Below are experts of layer 5 (counted from 0) of a mixture-of-experts language model. Rows are named router (the router's row for the expert), gate (a neuron's input weights, with its number), up (a neuron's input weights, with its number) and show model dimensions 0-255. Each number is 128 + 32 x the weight over its row's rms, rounded and kept within 0 to 255. Numbers have three digits each.
After each expert's rows: a language model's description of what the expert responds to; "gets" lists some tokens that make up at least twice as much of what it gets as of all text. This comes from a sample of Wikipedia text that the model never trained on. Tokens count by the router's weight.

# expert 27
router:117220094144153105086122111187152091071130102138179020088162132126161150106061176158182113126143154127128160100117172123088102144130121122113118040070108146114176110148134155115136097154122079125104114070128107096107125128141204114103131134105103115111112158132108165167154126091137127120105172104154159116111166125114126115077134158065164154086153142071161053084166127126128169124156122139147143129139083096151123128157146156195072133116106138141144081109113115197161175096086071129104161187133166196129133144070111127089155101157089120131147183170105143147125126167136111113109136055086141111154098120156036149129115178138144120144094168173111094118111165129157122120115089171179142140181152147105115091094163095153074131124156064167098093132125146128156129092080110
gate1:113104134162136151093136094083078105118120075113111158084086081154137121052093103127160090043108169156137040053141162138097167174134109098130181147093129124117122140139177107119102211137145090138138141152131146156142116084073125107091098122143167098134204119120143129120160073176187119153157146152155132104039110188139137110148118122131136119138172083153088110127163140067130067112112132070081124126114106084130151129161141113117111122124079135110164116158156126110122091160118149086141060096062102154142125117128125142126163112154190122127129128171133138088118200155114128141137111171073106166105111124135137139149131127129112178162066131169114096150165122171202153127122158092115094167132138106118158047091190129135159111096091145078089154108124117130177140061104211
up1:094118122110116136154155154045156141100099162150136170111133218098095097145177141112102154095151119123162139127169093151180127109160126133200183111087121101141131118087090131138153132136097109084164180157132081174064156078144139087208108097108150114180194164126126115155103124168147103194143125158163124098117104135115127143171148104097128150128134144102153129103100106084106113116155120187145151117068122076121106151100086105127104075112147133112132113130094124176143102145095174116080121202107172131137171093158067168110165088082186142115127107098151106141109129149162097174180127161127164109147134098099136135084137103112144075117156149084084179062082073043088179100054174130146136165084112119157108145142147113135071130181094131148113147096156102150161177188157125
gate2:135128116118185124114162063177187185073128153109132144104159182124089122115097186174099156119100161178136116164135127079117142146071156122112098140116162169130112150104157150148142126142095122073135075126116141082114123178149107178089109158190162135097165055116127187110159146045139151118091160107105103159145147160112132082135169167157101209137111177134156061152159112107140163165169149120137122046119165120089125130136153107202115098151129126134171164131125139124124167085112086076094178053145141181088136107174090085148132147122090072116158148084131126144125118132166153152087112105140172162081122153167114132128190188084118157168092101102093067155102104165115085167124153150126056122158117153140133125080108153074158155092156121086141119175127081141130154134111100
up2:117125146159090138191136081095111167128087120138107171135119117145192120138141169192134150108117135131074136069172175104128142114105131124123169116104087113130128110200134118111094143185149100121141158139180095109125132109188160104076124122036160121162195136163093082101141145117097113178088090099132153166094129109110128196148127136087114098115092127160169127161109140102147131143119200139132117084142150106143099087166154113103056157143117122150177174092127111140171083167159152143096120140114177104174087143152104118083121161169120149081120182113157134113122141109106157077117119079135103193156168222115090062128102112210128161122117161138127105173147152104115096169142113129128179113147100088079063186150110120101167183102174187121167193148092128132138098167091074
What it handles: Consonant-heavy inner pieces of African, South Asian and Slavic place and person names: Khob-r-agade, Mib-amb-we, Tob-r-uk, Zim-b-abwean.
gets: "r", "ur", "b", "i", "ab", "ul"

# expert 21
router:171118132168167126095134160131088143085180117164122099114166154141148170068092182139168111163131114127113117127172187138135110109165134085105110113126095142088141097179114164154131079156120038177128097096135179101099139075090234087125167101127130132096093170134061170135166133099132161152107141151123109125126150120073127040075109115135120138104113116090131082085172121117101148128166150083121151152128121130147123148147155141187117169095095128184125118127183065234127168084076169149112164178098164117136132122082104105117137114166136114147129126143081118167120113166149059153090076081087143106147152151167092147092095156126121087148121142157108175130114168160149046120109088147144124123150178144096098093165125075105108094104145153189118132104087207124149134124100120
gate0:126119173121202146092119109089093171163163123120129129092082146165089149127097136083114176180060090170177192100118161144112071093170153164123112137109142137103124164106131114126132105129123086168127132171104073126162126146047121129134118135132075095119158124187137148158159160130135046076082110130167131110069185108136128172085089149122124070132097126155181087110119097100146085157170161153088092113107098104158178160138159141161130205127146137146185145148104117177104151141105083182140168137175129178126149078102152095146153128183134132212192113189127108139146128101110110072123131107107142103038085117138081132133165069160137135126140127168107129103155123118137114161098151079128126182144140076147161096129093154134089130090167102128094184165161161163158183148120108
up0:132150124149105151116154096169142159136148153103139147131101120148154141115083153195123152146140107067121159172126065106109145169104153132126128173142102144160113147067144111131154122122160033159186120102157109166110096099139136156117120121126151123192131053088131132159089187119148076185132142164104120088152174065173124114091094138145160158124153164091090119126110123116075179179139105158082127169153152150050103155128146179091114053049148105141187121116113111114100149120162133128156086120119122149106144168132116093106113121157116158155105115176066112187128121165185140128129169167121156118111201081131104096111130186084158118184086116056123184073159184195122126108168105118110125107123111164123154112183128145121124164094105078112116087045077171113099145113085142
gate1:144104085181146084117126168139168118135081130089144178152150120100146172099145135127148197168202190098203134149144113112183146145119119130092116103103098128123145139155160157200078115128103103199148124160133141082107137137087063097066182098123140115125163141122107138166126176134142156096104153113135074135143137076102107167108108112114160128151118180078178182112154122119097081108092129137143137126092169197195151127175162164163163109112164145158113017071134170128179127137124170144104137116140148046178180121170087153147155137138118092135171094121106114180157177128098146142190104172112136051169116141102152089095073122108122114113155094117155137157126062148114097137168128156118127102108062148164107097127105173152139087176085129159177129121127128129144099119114126
up1:139141112130109106133086104120149149137139132141118131106100108131065142041109143147103140153085118157158141121072170148118184129128171137128122123174134090160134126137087084170106168115175108046140105130111157167141107170119089179096093062110144097142129177120131080138092099074097102139118081105128159143150176105143200179117137101075111128141070178091110137134145111075150095212128113099021118190175086117117131104166121064126146111074102093170109086163168078141173175130189107116110108165148170152128155097075126159135129099128146170138137139139130129108103157129168084157144096112092159147113080122199097086121155139073138139049132169123114154091158138075130053173163153110124135104081102087116133127106122096118140161176154156187100113167160131106128118137181150
What it handles: Middle chunks inside longer words and foreign names, often before a vowel ending: Ped-ag-ogy, Antof-ag-asta, Dav-end-ranath, v-ul-nerable.
gets: "end", "ag", "ig", "j", "and", "est"

# expert 9
router:207135110147135148104130127145145088108153101143158134077169138200145156113116166107164110137171099116132138089158184152118102123123099115088126113103117137121184104155096186150123104143104091182113081129114211125123127154090162132112155113089103080100108111118079132164143105061077185137172143149122132125157169122106134096127108095102154141081156111105145115091159122097087140148136150077125127180077082117137142155139146163173133209090114161168143138139121059147174172074071091168133180137112136141129138110135116046122112134137136121151161115179097167149134078118137112171098136109045144111140120148176111146076133126083079115165099129190112123133155138187222089150155131133140195156177136163082147112142170099065081108103143145189106146167120183187165128114101061
gate1:182163226174170106115091191145102174113165058084164119083097079170149072140120106103093100102123104179125108148129075153121090139132097137122109115190147124107118118132170126100116135121189130162114064127134132122107134166113103146139123139110148147141142117123124117102134105077110179111165124126177122061118103166126192105137113079060121129084142132143157103064170117130151108160101054189117176139137154128121109169123114151082109151138097134144142144094101153104048122126106157090125115165169100178072165069095163089169151123121131143150091121133173168160205143137144137077178075111056140134138116112104064124203113122076133100141067144115123079117104142151107136189133123150140167154135176097078148119174113079140120134157050147108141157152134087118121111186129103
up1:171144124132119121118113100184178096108109187115142117162087093177097212119101081122149139096123121123057182150181102125121167106106123133128108104175188079186105135150118115153108104116099099167095082087157071152127089097063136111086129134100159097149152150139111137162159040136117198133128151118115106102139132069110107124167116157108119147127094086166087139168149087146097105112157154202107186131133113089199126187093093113162068170127099099178169184152115117103111154130167190122097092128145127128116127164134123100094146056182159149148093125153113088119094137145083095094130167164113108125158111095135128123120100169127150108160139082144150161065129128198137153059141132053092101114129089144131206121118153117134182112114152122060091086146114159137141174130112156
gate2:099192167102088160109097138061063154139131089134136140102064135127115117104125130128130179142161174146115184103133166135065091147138110215109139112191186130136127141068080168151102078089164117145181104104063067107114090153109121092156146153159142104128097107127161088140182168098058149184142145172080160131113069107118170113120135136140115106096091153083145091104153146092148193145146117084087131048115090146156119127139159137163113098129089124115122136083123109114177151142147121109217127144136072144091163141170099133085176146081125159100135185119144118100067128150061140089122123165129112143124117108124113162133147108174107139113120108073114146090117124108134110082140204122076118184140125086196169106098124129124085133092110161079105134090171076134093111176133113
up2:127133149159173057140168085128128101093163190133125092141155174122166123159083170127157120087055104072147117122097123104097117143094173038148107141178147141080112086117116063148142158109100118116102123100140096154153152141196142108162110083162168114167168123122099117130148068120124157196139115070141165101105116116113137128095159131148135117135128148083120142121099111121117142051170116131165117139127158140118119116048113112134154140130118142074161168148116089139138094157110155174070126130133105135186064049134146109142062164126097120154108155142107075091107176141153135115102126147150124137144122118151125087129228069058127076100101061077136112165108141136141119068082089209158123136140222137143125100101083142090109067104163080119111114123155117155088149122140102
What it handles: Short middle pieces of split words, especially after sch, st or k in German-like names and rare words: sch-em-e, phen-om-enon, Fallschir-m-jäger.
gets: "em", "it", "om", "st", "um", "s"

# expert 17
router:168143078162176105121107148149121088107209077109152127121139149174157172111131215124123111146166182114121113106166198136059084096152126108103103055104077148077184135124120139180115066162159102145115098119108136115118171113109179112066129107100117112108118134117118169135135152099084147180141119125161156105119165113141153076137117172141124114051143110133153103099138113108107144101150149120166167178094074137161124159133144135186133205133105160162142075141141061188167158079093092155101160158055138145127095139130113097057112105169109097143156173125084174147131100167150121114095148092073131133161090150180105160123143172094146111145107097138100088127153129158216124137116120139148162149166171093083134137135167117087074156091136124150143103201105202103122110111098123
gate1:081120171093132118178096138129069154137126175110148076148103139120166148148158127089149181143088104119158175175083147176163121114123139088106125132201160086108127063129133177129076157119123138102167129188139142150125142144120182128129134168106070105107125149089109106098088148112062143125159123187094148148120071152124175079167149158143114136133135183158171102087165199087174008100138154154045137125155132223124067103120112139160150168123163120119144165118131096094141115180167120105129147137134159118138105171121137148135045130161114124094146071127047158114151168168137135138113157091077139137058163074155144150136147178162119144063142114133116149135123083133090148107167073158113145126110119140126127096130113066151120129117093111155104087109102172090161139148168143
up1:133075166141133090122120126116098141096163154129166053155159078127091147175111183120109144106114165148098148122113110179096176123141170137130072129068127099169141061152148103174135130078092112152156115123137094094146156058192039116150104133088112114140116098127090107120080140188122122121149141131099107148119138118122188167096122153116119171129108118129151109085130089154038117172122137107167200098177174192099165108081142158084132156140138085067165106096204129099127125090091148057143175175108088157184167136121148117132112144150155107135095114095135126081177143173146166082104120177096122187148073164132107096123164068115168112156194094147100088092091192104123122106131120155188171142111133133088125173109127152070121145132113149100108103110170166123141118139103128
gate2:130154124142113100124118104200126173120162154140070114246111067155103112075151080132215121166055204106152132158105097162102098109115101125173136121139082145170127111083148207118136102109080159166114172088171109106110097105115087133086168087144175133111136139131068116142126091210162150117126145122147216141144135145144166178157157186155123087147141139129125076165117156087094151124130137109167119143114062131167104129129141144186150114115124068157145153154125126180159115156131119106119166104066090099154122130158143125082118115138101111103104112096111176108116171127109134143141188133129161159148096110109123119182139140109151119103108083092084115113112193140119128094108129134202159162148106147163148149108114223145126114067081149092166166126168119157134079163098142
up2:047173113089134115064084170102104162143098117157216105088151111099114080134227155111121144104095121140117146097140140101177173210096072104114139097129107138098125137089151196078129101128139076085089114147167131170159113073138169114093135067122142129098096127179131109115112171154151118135209157149107188177091105121110162117151111147117143127106116098141110140103114186137162122082111120102113144184131157128139128130172131144172072140072202118184113138091082104089122125139100158210153108112176136170077127121151148118114143136167125078082124145114126165135091199162113153027167146144111132092166144151137185160186100117164151127096079140124113137145128153144137148107112171123139139180135093101126156165143166131157122155073098149136141135115073138160161134151139090
What it handles: Short middle pieces of words and names after an initial letter, such as k-it-es, Sc-orn-ed, popul-arity, Z-ion-ist.
gets: "it", "an", "n", "orn", "in", "al"

# expert 43
router:185133102152144098106177156131104128103133058195150111144122154156143134105088159190131131167162137080129157159150138150089098104143102095095170069108132134116143098154105178172098122172158102132162135103144114087083182178135176124115143095103108075108124170163083193130167110065124153130116178135116086062171122118111119095118083184108151122101138148095129119081125158125106163072116154096177171136082155092185128146142177159168123124101101185181087114104111117147126084137107120113094140127105141135097103179051100096098161125166146130111155211106075150066162104150154072185072141132114212125123153119127107172068142138132091063172079147157097097119152119130128082097168109145156166140150177152095122076149174147115112076121161106151075119128078120134128084124124132
gate2:168123116162095089128056190186120163141139073098160163120160104067165097095158144177127079108087163131145089173140122122126116148139148156175156081153091103149210161127101118139101151091166148095143082087161112174111091137158109125162084162151103107119157161111129115114170106220100149122161108105156152160121172097109088140073148143163158127109117124128160104075107097112129117150074086094209112132113164197135129182107156128105130079138073089197130139129163102170184103100149158123164147152103046071135127133067135129059101150102149168174092111151113198113142127109152067110120137146134116159134092108083092124127139111156111110132089155167104106074105150123122165192136178062091087161157132133093083154098121099179162127114134161108159129129124148157093167117119151
up2:132112089176155148101098110185098102171161081184122123120175115156183135150155145155154194147109083154171123138159148137152116182098131129094133108189160131081147124173086147131074180146111192076151119156192101138143098167173119128127169121129096073155123050082118131160166140114114105180123101104106116148171102127114157097144142090164169151143132132139150123162083079140135136133147164118143103121056149106153137114109109171056170143166097142216101204097111107094109096166158101109129184166151137140174162114126097154092105111118132143122160118179153112151166152148175143128154125132070162166119090175185122067119108050163114154115179092087109065122129139049058105134071124166121071100120085121072095111152128112117110113128153077110145135158098154113128119154099128
gate3:080160114141080136157114134178137089148180116150171166135071144184108120179163075063090169113107091096174113098150132159113109163112140136099114157139143092142099166087101128098197116082124128131167119143138123114161134139144083083120151131134156073099117099157145128167087191112106101069099114134084143080169173109148109107117107111128051123139098174143090111090167199139122133116190135108124124099146092102130129213108185097131183094164113137127076132089079060078158103158111077125111135128144108123126104136157174129150144133124174124184125125038088089121096075137097131156155110104138158145125088140123106193175094165155112088114118081171112148108160098135114160110151088136120157142184067122177079081104128070101111127065189135175121110102154166166145118077143152
up3:081139122090191112144140107148078118100112160139130158145113140125100140200124170104148182096115073085112151146136123128089144110112132059160149161150142129138148046114162148077131086080085105129143084070171084117132112106098095178130234124033128077124123141122097142107151109141106108120126160066153166104140130145079118075086169138077144180133164143123163146170170158161114121056182117108096107054107168151091121104087139180120117093157141123127083129130090123166126111090122070136190185109133111138085180104112128128109119086131104171126170144116102126105141175172083062145066141083092143119165103166121149117115153149162135145181078070167156138106109113147160074151109129122125164151162134104110133114094134175112212124076137131150168133127188148151132153124120130
What it handles: Line-starting dashes, pipes, bullets and heading equals signs in infobox lists, taxonomy boxes and tables, such as "- Born:", "| Heraklion".
gets: "- ", "| ", "===", "==", "\n", ": "

# expert 31
router:176131098165148118085146129163115123130157068122141090085152157155167187088091132145140048194120146100127139140140161158091107124134095108100155126096167156102170093181104138154114144139145133159131136082139131120071151156086106125062166139113100112126106140129130175128164130085112155135088194177135065086175161108103154128137097129126139084072151171112179092117115178075072178128185136072144128161141070117149128081133144156131083146130112136207113111109182143142180175086114134135085148153085195172101116140128124159146142077141096144117186150151109119133137100169180098153075109150089164118192175165138138129124143154096157091166119145132075153102150149137114101064140117199163189123128169164084088072164143099133123155081199067122096161134095105089123111116124164
gate1:118119103077059144113082128122125140111068140113134187176136152138108141124169074101167112182168136195127073130111104142101141106175144098068105184127181112144135152144091125179057114116142048146139061123099128116129085128122107148063095116120080111116077103110151150152149141144102176113127168174091163100169150093131099070112195138131145175154075135132083189104118118096079119090169141171120073118134117198147107164143187128145147115138169160137099185088188104121163145106148148135134140156134100158120111129198077136113095096150153114099127113133160118078126093077153108126138082127113079112142163045165192110080125135216116173101163146121141180174140107121138159106101124158121127140155164150177131135121114111161129149190125118061106141127134122140140137168094193
up1:190135161111093158150118101104082089143163114110188098077114161126145128076088174138176080060106121149076141112172146119117133094082162085079145127094160119107146190087106116145159109150107182084100138100104129084138166132143132135085150128129109124165128127164210152070100172116142140173141146135186161138062094178094111127202163164087180104153149111111142131137113119130167121142109106111111117137135115133139147153139092119065153153148139132212159126161101117142107112163165137158151143133078098125132124152158098154107120124127129120131116097116066113225113169156189114086147155165183120080194114152146073131177094079109110108168056141146114103134141108133071120089142158106078149115116142175119118189129193173139158124096099145113132118116133147056166071134209170
gate2:120103102148113126113155165128107090109109095171107106140048172173081161157172170137112150108080127068138208102087120139109103129140097156153169105114072053112088093078182110135124184134138176106150103102223118074119147136163120176111092124152105132145093136101088103153125116156118119097182135105119122163117110082112113171111158136141115158124156081088105149163111138151125171089199134150161133151147079062122153057118071116194202089141130097143127117114186129067088153135068107130159135093146173101141129127092126174148100105108121151147137097186128112102119159169149084135143131089149160150134175114087212111152094101099056134126155120097119130216113186123133117095142113183125128137147132110136146080204146147101116095109157115145101096148166112110185113149116118
up2:134206143159087117171097149153142078092171173149147187165078139132121099176160100168151171105120132115135113058122137097125083099129154101149097110154154118095196125096047138149127098110127109115187105115072147138137147156112118174131100120161186131156118097071124057122147128095128130101103118138089146112158130113168174068141190125095142140084134091090070142106173133060134111161098095137164146170123083133117123150100096125144154124147120113152119164131171150149160102098124133125101173096139083202146092145181136164165152142189137160048098177104175105138110094135116112154144071178149182167170099128125120179154188147176092174139132107153146075131177125134116084126133135185074102136107215112135113098095097197125102169141104086080096112142140130151148090157155102
What it handles: Word-final adjective suffixes before a noun, such as Tempor-al, flor-al, strateg-ic, pot-ential, Corpor-ate, plus small, large.
gets: "al ", "ic ", "ial ", "ical ", "tic ", "tional "

# expert 60
router:144139120145151096111160130145099092127148125167120067108152170157159147112094152168133121143162183107124173071162137164061092089151116102125165116106090144088135107197082178133104131147123124142182118097079162151088185164126164110102153087097110110103104139175096188141127134090156166155150140178108084074157118087075149127131115207107123077119151184107135109121109189089122190089139139091191161152093123082120136154167186165124109136148138150133097128080138129147139139110100087111072143179111195131138105150077124137153120087168112119088132111169115135078154108158166065146076168105118144093109126172172097140067146125096129078128108146120111138123124155142116125056185079127137126146154120208129119083189175132098128090115184066118071168153097132105126106109055167
gate0:178136100195101117129090145171142150144116098150111150156088138174092184106113135120069163184110094148135132152065111193114132097140107087148103133124152122128172097087121168149071126093113097135163200139171093141163117158145155156118179158142118116144128084051101103132136201185124097164155119124166119146141098129145114115121124132143175048128125160082087188150160192125125088093146028106182097114082144111141153117135161162145119158145088152157153080115111062128137133170116134163127127220104086152158075139173135091152191084150124118102110128085156122125148182165117093106063134182127075129160175131170105111102148141135163107141160076101140156143122095164102113154100136108122134128123125106128163148144133147129207164109163184143159156172098057093121144144094086
up0:193141108152146159114121107152093122174155152100190126122155133075161090147169148128172152139124202127154130143146104117162109208122132119167127147157086144225101090137112178162113101104187173064111149094089082128090083053142075137107121142091106195170138106138077142143112125107131184108143149137090128139107115141121137184129135134072145169095120170120134097161147127172090121134104160134156121085117179198161105117100093136176148122134155063073117191146135103120139179173158138110087141121143116122134212154153087135122137178133111144124113161081143141113154120121152143088130165141166098161106201135083136103130087067110132141091135173142117146103104125119134138121216142073074146163115108068071111128129082101170106114181070161165184136125097159088136121155097146
gate1:133160099122101090169166193169096108112117133137168151146176142178149072092188110061073130165093098141192125130104119131135081185174139127143098150132191069097108173133168135135092131114102112091076102123148054144141134123145187205143151160111135095167171090095172143141116108131162171084112153118110065171133125152131155109146079152126077097137095124129062141105177094175126148059118131109104137148092112183121147138122108113156153136087141138177133117118080122093074120115148112117160132145153104162172071128154058158142137127119095126165125066110114075140134175106176054174154200156158177163106120109131078083087100089098158163124149146134121080138119104112118070125156136113124156156203112116155105107111167161147156129051155136129092134100139141071152155095147144
up1:086124211122150119147150142107105143128134061152110163065146164151216156114145190108075120138101093088076099118142125176081191062150097127113147145103183156113122171129142052078140141177129127131096153159115129138154094169177152135121165173138157200184135105122080118115176117106096146093173175165161115140168105125107096102171135145200141230163176137116116152134149112073098150129140124087139124092114148170173121114103188157110087120118152109046130139161119141116126072117136081169123168160090163126161088153151111156144113105120154130156150098183165114087150169121159126153124170098111104194120152080083140139086155169138143141153123110127113132141149111115146117110195061112173157141116141131095126151130166119100131118039143138125056119086122139158142101103107132
What it handles: Commas, the, of and in within place descriptions and ordinary prose, such as Agulsky District, state of, one of the.
gets: ", ", "the ", "of ", "in ", "), ", "("

# expert 39
router:194130125107118080107163120150116087123181119168142060087151184149153169101108133150154094139187142136091162074134154173104112138129119119115161133071091105050144095136093199136072113148112138155139137069104123121100157165110143132088181084094097140095155157160108187116122129089128112160093170170140080108141104109107149121087119169100118074105174145110149115146116199055097197092162134086148122143118072106135162118137148181141123112096115154157073103090169130144162139094090111129057149154098199151069119141117102094114150080134109146090164131197111133089144111164130080144122170134110165091137178155160111165117180140120132080121091177107110128105130176152123117102148083198146123148174131150106084108160200114122114111105183099134116148155063128093144083079095171
gate1:080084111158093162123120194093136185107170171116130172115141141080059050069116137138093146168112143151121100147117152116160137128074169128104133136100116131115059093100131109125063117182173140046122080201092088124188117172167080068137163117105141136115118134171141172107150146138129159086087114151126107134137111146090145185066123155132124140165099105159127122091119116103139099124131129089106136113170186069129180119076148112121149102104091117161160143103117169144100066127095103164120065193113059080123148154109106154154167099111152196155139204104166107133150120147109122175121140135122110182131135138167135151160117097165201089157114161104088085128203108151155157116184169163118126174141098137096074079113163118130136160132163132106094116158105100127080128120142165
up1:128136090149170113157145103134111150121063115145125071140192125135092131033144054152087163092143139115106096188125154089165123079114115126067165154122100096139072132141159129114136104069173126094120128113076205107141149143075121143075165196169091161180098142141113157109143119152139123149057114158143110159096199097120139124130158133113111201122176076112158120156090164118093173167123095146128136117156153092139099129130135073119119142101129127116121206075198142113109161132142104119179134109139145148158092063176090121156130098101134119140113060114119108074120123129139104060116111115179144146101128159155140120142074112128135138069097140141069109175146111097108090108143109125110184118157148113071115113099143113107129184074109103112118127048136079177126054106077078
gate2:128171110129150164172132118113141171075117058127115131152134153076160129101121121097149152152098097146093112157178103160101188135143137103104133193153201118126173160166112126108111103195107140057132189073128084126180100089183175153157092105138125131097106129143115108144123172100079133108185128167167183168153155108144162176112104122147157141155120122143110172098163086134105148109164172138054150125101143203130083116164081113137163157167121144169133123070161078140120132130148146117142143153109139123130197139198192191073096095116147152130137107138120071147163178142125136132182138106127179102205127082174160140144079164128128124165147099085122104134148129094134186149140153069148127101148127121110128104100116124161155111157177158125174200084157100183110110071057139
up2:128171086140081073090165149110101156176022172115107151115126139098138059181173146106119111104067114132100138169199079136169094157132102117132126125104136066136142145116087163145162128074109132134107082100158136100126114129073163157124183168153153117126122114143164145143130111127152155138189147091161119114074117066107128150112130119108088100128165116062127162120131151171151122091167140138113080142183147155110121121168116099159119115155108111023200126136095104135108081130179113101141095186133078118148127074140130099140116161111122069186125147104092188077126131100099168087104124168136113096105115148115113162135139128158164132137116097103129071133090136090174125194107140107115146094085129156146107142176174041102101130154034163118171132150113130107104163133211094
What it handles: The after of or in, plus possessives and nationality adjectives before a noun: of the Year, his, American, British, Dutch.
gets: "the ", "s ", "his ", "ian ", "American ", "their "

# expert 58
router:153133126141155118141169168141127125117134119130135073124158144150203155139134109126127112121126136074101212086170104133046115111126118109097162068069113147091159145153101170167103130144162100134133122137107160131061190180117230111127135130065098108117127149167065154160152118084115145148098144143114066078148104125126128100111098181105171088113132161085137090069077151131087150053144144094176180145112120079152120173174165194197124137132141170184135084115116105138167135099144093104117117178098142140088083180058065103104112139158132100078178121130130131099163123134173104133114152107104210095148145159141120152090135134114092085172123186150072087091137161123132096120155118157122145163135183145074106097149156098133128103118157097149116122086111164104162099136085133
gate1:123104076118126211091124100106094187151094096164148145145078131157160093130088095069141151108156120092137148151107102141160081095154127090033164148154138133097132113065083103109068080147139110150167087111084090151113108135099191147097136141132129149068136124101168132114120117194141121118080174121145071119054181177190131153099097167140171135154125190163103188164186117088120169093103098125128137159156122079137096107115178114181181092103134116113133138157129115134139146072142122142116107141075123120135110125103087142189087136146142115090157105142138153154172131124079158070151182116160120139121093139142143127125126069080069159194102112076139151118166172112158149146116100131140197115107170126163131162091183057141111108098084116071106155142139175177132112098119134
up1:092173080107143101168155199148132117076112133098086145148066096163115137140095154177168103143165107144062120150138123130118134151155119131116100086142146056114108088197124084178086112153075137130148091130110160160135161125134150078152120151103190162151159073107128156180114135174148053158123054148114126078130175133103100077107160123117142061153140071146104128138148117098136092084113188059140097073127163145200141141172169083121101135085094168150157088079138124133062155137129118101115106135077091104097111177115118127084175078127170125153147139128107056125146142153083174191137165107111152120146093108149140161118138125154127113076169108104070088138157135162105144172123139155090112156143159076164166112118121165130112076202090174166152124143127115101092160120173149
gate2:119101167139122171166097115104028112140145137134162096076172161114112100150165084130147093108136089197082082106133166099163142116085119109166126139107109128141110151097168156100141149154139075157089131075119158192170168177119141168116133107067084142189098135148099135135123122193141147133121141150099189171176084146100099163104178183177144101130156117123142117125103127131169139118127105182122100105085085182125162160170103114157113130135113097076090132121129125075096087138146098142084118113096106156029139082089144110196112103169129111130104094133153136169162190153064073134104124120103116107128147123136154156132103063117107111055121123100115141164080115154089094108184150112031084127117088152163124123168127133095102127066166146114156169127159091140090145150200111
up2:133119191105090142119151164212175103155111115136065144087086135127143141095118119150159184144127159110110122098082110156146122130162137168156124196116093143191101126122097130136075140118132147059108201132163134151154120105110119082147147100118097133113212123108127118084147127096077163137146158099130067146159108161103080156079099108099126129142115079085086128156128132128078159163154139171097116106162136105112123130109175153104125133137075144086132120120145125082202177073116212129176131112092118154090167104109147068053119170090152094141145130168139114120147157114056095112189131170130137051116195117114082122166106102147091061031170109104141090084145124114094103124196115091117173142084128090161107120081119081130114175176102102137137137121154115144122152129117114
What it handles: Pipes opening table rows or header rows, blank lines, list dashes, and heading equals signs at the start of sections.
gets: "| ", "\n\n", "- ", "\n", "===", "=== "

# expert 35
router:151153108133163080050195140173076080124124126175153106131144136169160143125131119172116123145156131081103178066203124152120083120113139097101161086092071157101112077177103169148099163108165119150143111136104151108104189146122137101111146135110110111127116128168101187138161148111139129126107169163143110092156165069128188102133096177044116098082139150128128087089101190119100136096106141134152150188094111097123154174137166183140119138094120187162118125092134122131142147091101086117115148183103182119125102131049108131124159108161108130109125177136119154073196107161197111171097136111135144126154166148133099172101186143096122074126122139185125078142154126171134078091191118167150135154134183148120092133159184088114085082107133088119069088087120174099139102091074165
gate0:124130142162156122159139110133190102106122121104146074124130149160149007072180088156112143131120117112117107161124084103123156109115104135174137095108123196148163141065137119134127130132145146184136124134114149131104184130179132082099094120144078099129230086093124117121087127090120158116122141090121124129108122160111117074107098124149091066150058081165081132065148143107147098110131165128167168096116123108122100168137113138124180105111150135193153110127087086090095065097130183174108161169108159104139147126106172061137132130169124142111065135162177133182141183158147123067126156176132161156156095145126103144105061153164162148111110132141086123156074108130106100167209174151124178158143108138130094134125089137132177131209085148068101085101133087095188141108108120
up0:066109092108119110105127100148136085126174138112089085102082111159126110128119126105115125148166130100144127101148162163142124137185110143165157134174091093164117058118129134135095045145084092139100081096117125128157106064100123102170092165166100209075096182188150151149125026153094148105106151113117075141166169170165123134168144132125151115136129106224104097099151129164142153112100149134143085131177140171089097159140167090115138165105136158115109126099111096134177156103149175091146081076148112134071121093083092110129180166119123075124113097157101093112118147104067136111108118105177165141048118102130099098164129097118136095134099162106214163135135082129161130112088129092124187180114139133151134128129061127121102138124132101123165093141147074119111074121022161
gate1:176117124113101137155182105152108147098183135148113155118162139081093126110166209140138192094125141096103134140083097104110166132100115100104073101113153103102121138117127184142189125113145126112102160122128130151135133174129138120143163100109106156176143138130090122166121079140132125098085119156146097115139096110175134127179152145095145114110102062130127127143133134108148158158113120076082133065106131133119111132140106060112091193156104098104113160165103178079126111118136074166081123089178138171161145172073122115121151155190115125071141147095194135146121148127138121130158149167059094104137101092132105202184152114176213106190126171144145096077113163166060124130123084168102091152128086065096082078129124130149042199137105138141085076214103133108160194110145136
up1:121130130107103134133109178114040108190131151119050182172088167153083135126163147107165145109180185118065127158169052135137148138156137154133103116133115055148131145106085125132082115106106137123163142107168178151155111036105126118165126126124162117124139160192103102079180156129127110136116152080119125094133136130157171127105068114122121113173129140226126085144108159103179092131099106135164083144209152118111175117175178140122140053040152135084175159128087126136112114135146137140088160148123139170144136162133105091164138067168115108135161119098164085137168148127086084166149121106086116155088130123165103091136156091137083124093210094196167176151139154102177123139153132155139128154121108133063127137144114103187127141128172068114156117115150137140154161137092125
What it handles: Opening parentheses, commas, semicolons and table bars in census, geography and list data, such as square mile (, 60.5%, and coordinates.
gets: "(", "| ", ", ", "; ", "N ", "were "